From a checkpoint of a small mixture-of-experts model trained on Wikipedia: 12 layers, 8040 steps.
Below are experts of layer 3 (counted from 0) of a mixture-of-experts language model. Rows are named gate (a neuron's input weights, with its number), up (a neuron's input weights, with its number) and show model dimensions 0-191. Each number is 128 + 32 x the weight over its row's rms, rounded and kept within 0 to 255. Numbers have three digits each.
Before each expert's rows: a language model's description of what the expert responds to. This comes from a sample of Wikipedia text that the model never trained on.

# expert 26
It responds to: Biology species text
gate0:148115091122120112069121118109163172111116091099161172123154126092099129137109173159116079118119121114132118164102114135101097116086121134057113069121158135128080139100047112178169124162094158158169106127084117104127218123165132125144081108169107150064085145109180085104149113100114191106109097116089172123189111162205140194118146152081074121154170096137124048132138125116095126102147124112130113140087079117143113106140183164157186170151113163123153140089056135120057166134139198166125157149109122133093109116158137078142158135123071150139102155098124141120061085129101092107
up0:136102119150122093125130180132172153164141158110119122121143077158123115128090159115138165169081151077117134056134131178152095132127111146143126066198210154115104124138148172104156111172119151115193084110153098145137081131192088122131118078115117139143103184131144096111167106119142135191122131123133104123136099153166139190122146141116130115145092106168119159093141132106150076094096099129118101156116105111146162125189175050098133111115151131105123080106100157243075178124146101135069163124087156025113105139164169203120096150187126080173143134154128160146151097108139104151

# expert 4
It responds to: Section headings, discourse words
gate1:193146117100142116091080144100139107096141091125125090134059147061084147098116164155117098133108130109082099112151084114110106169149124081092148080097176137159124156133100120197128089136133120137092091132095148138171139073138088171086116107142111115142114093114138098088228154170124151086147119103105088123068114150137158084098152075115127112129156137184175082119147044135130131123126114170127164127150135097070068046156171109060124148128104121144133108125056133124062127134071145142125110154142136070102175109087129208068140061093110117123121123096152139128162123105097126126
up1:181170137104125114106098141116119111091160124114118059118063128102080153110172146143143124138108140127076096104192100086102106170146090106108182101117142155142110174147100167163135060127148107139090073125073127163128133091154059151093124093136122104133086095126139102112196149161122162111126122092128095125071076136117124118108110082108121100146180142177175084117136085202101140091107139150131182134129191097050065081172176139071102105091119128166121123137065111102105135129118115146142082153152137114099192107082098210056152088151101090137133090122144144096150124111099110115

# expert 27
It responds to: Election and biography pieces
gate0:177133116177118133104129108152173172096156167129126141202123159120157121173117116105126090069111124075105149186068127161132142149154152165151122136171113099090150124157129119093136130109138117114185148099135104176109099166125121120126135119158223183078113117120179132103086108142139193145156135117120117161138192165089116156107185144132087131055138103095121099166137128116086169152072117157130126110166097155122138139071148086125130139070163100106135111160096110118134127147177090137110108112093098134142123044175123087158076109116054204137113166080069189155050155120140145085
up0:055150156116105103131072136074156119142128175147180129068165128179121166075159150137123167141148173139106142104171063131133129159108123059091127101101119089185135117143059142122157132102105146117063149118084121110134122100115116149119060091082119106105121108092117090158145150138114115123072118127178142033124120070129110083151092126119156128177152144195054132105111152143156133118138110161078117137083089129084124134159129169159108135178120116206101098168112127132085117117046184195152089138135110081057112131118127161084149131100175094132121087157139100140159128133120083136

# expert 21
It responds to: Descriptive and technical words
gate0:174073134127141141105103112180126198182158126042066115167129082124118154138144169132144042117122149113107112125128102135147117092137141126131172122115120201106106096133140183125145154159168158102143105040089113128175152089116158149110134153133174178097115155101097127111194129112147130157077176144130097150134160148134162082141137163134151190097171129160146111156125128145100134134122163132107147128096136197140219151127149094062144128080114146167157129130126117114113159099106173163187113095100178103141099093149220087123124056160188134159165159133150097162073120153125142130
up0:152088131191131121085150110161139179153119117076091141154121152131133108163111155197109073094127096090050088140153106103126107090135160130110138106096088169112095118155104173189158099128151146158146141100089151121139139094132090166181149131177154094112186134142114065103164080085128205107153140136159118164165126084139156092081139154129152181139189092147129148131092104150091138172089178149097145119069089184114212157092163130135162174104111079164128134106146088099155084144103145114154097113135179122096049083163179108134102085097145136131142141127112103092085165123171093137

# expert 3
It responds to: Paragraph-opening words
gate1:094157159132125117122105080139153179117075113133105105155170083049086150171074122051104125146139149098121181211127139166093118130108162096170158174126144113157121098152123148131137096175120136174114153176156139127101137130087156090171065127087191157164148144102122146149164112133157114137143125130128140038152169123137186108168087051092144159127108120192113207170083156159149113115103145077107155112200132150140108164123090103188114117173091104148121116137127166153148146135136185132136127141109118178071152158049124123079139153151121188107149139138128109127153106074104129138
up1:082097131151138081083166069140155149153159110178136093126054103103111164211107158097090073126137147093113100120109110154118125140097122117210091139166178091110114159170114116143102075126153093150191101137166164110126109158085128118164127122118137148115165118075134144166156214140129169136160073135125178172172134127188155115152125076130104112145154171166166150164086151089154173086114156171159178146154134097151179063099129126124163043126137086113170121129064149131142155169066130133080166134112117171084136144096154143096144075176122125095102137119115102117118136106101112093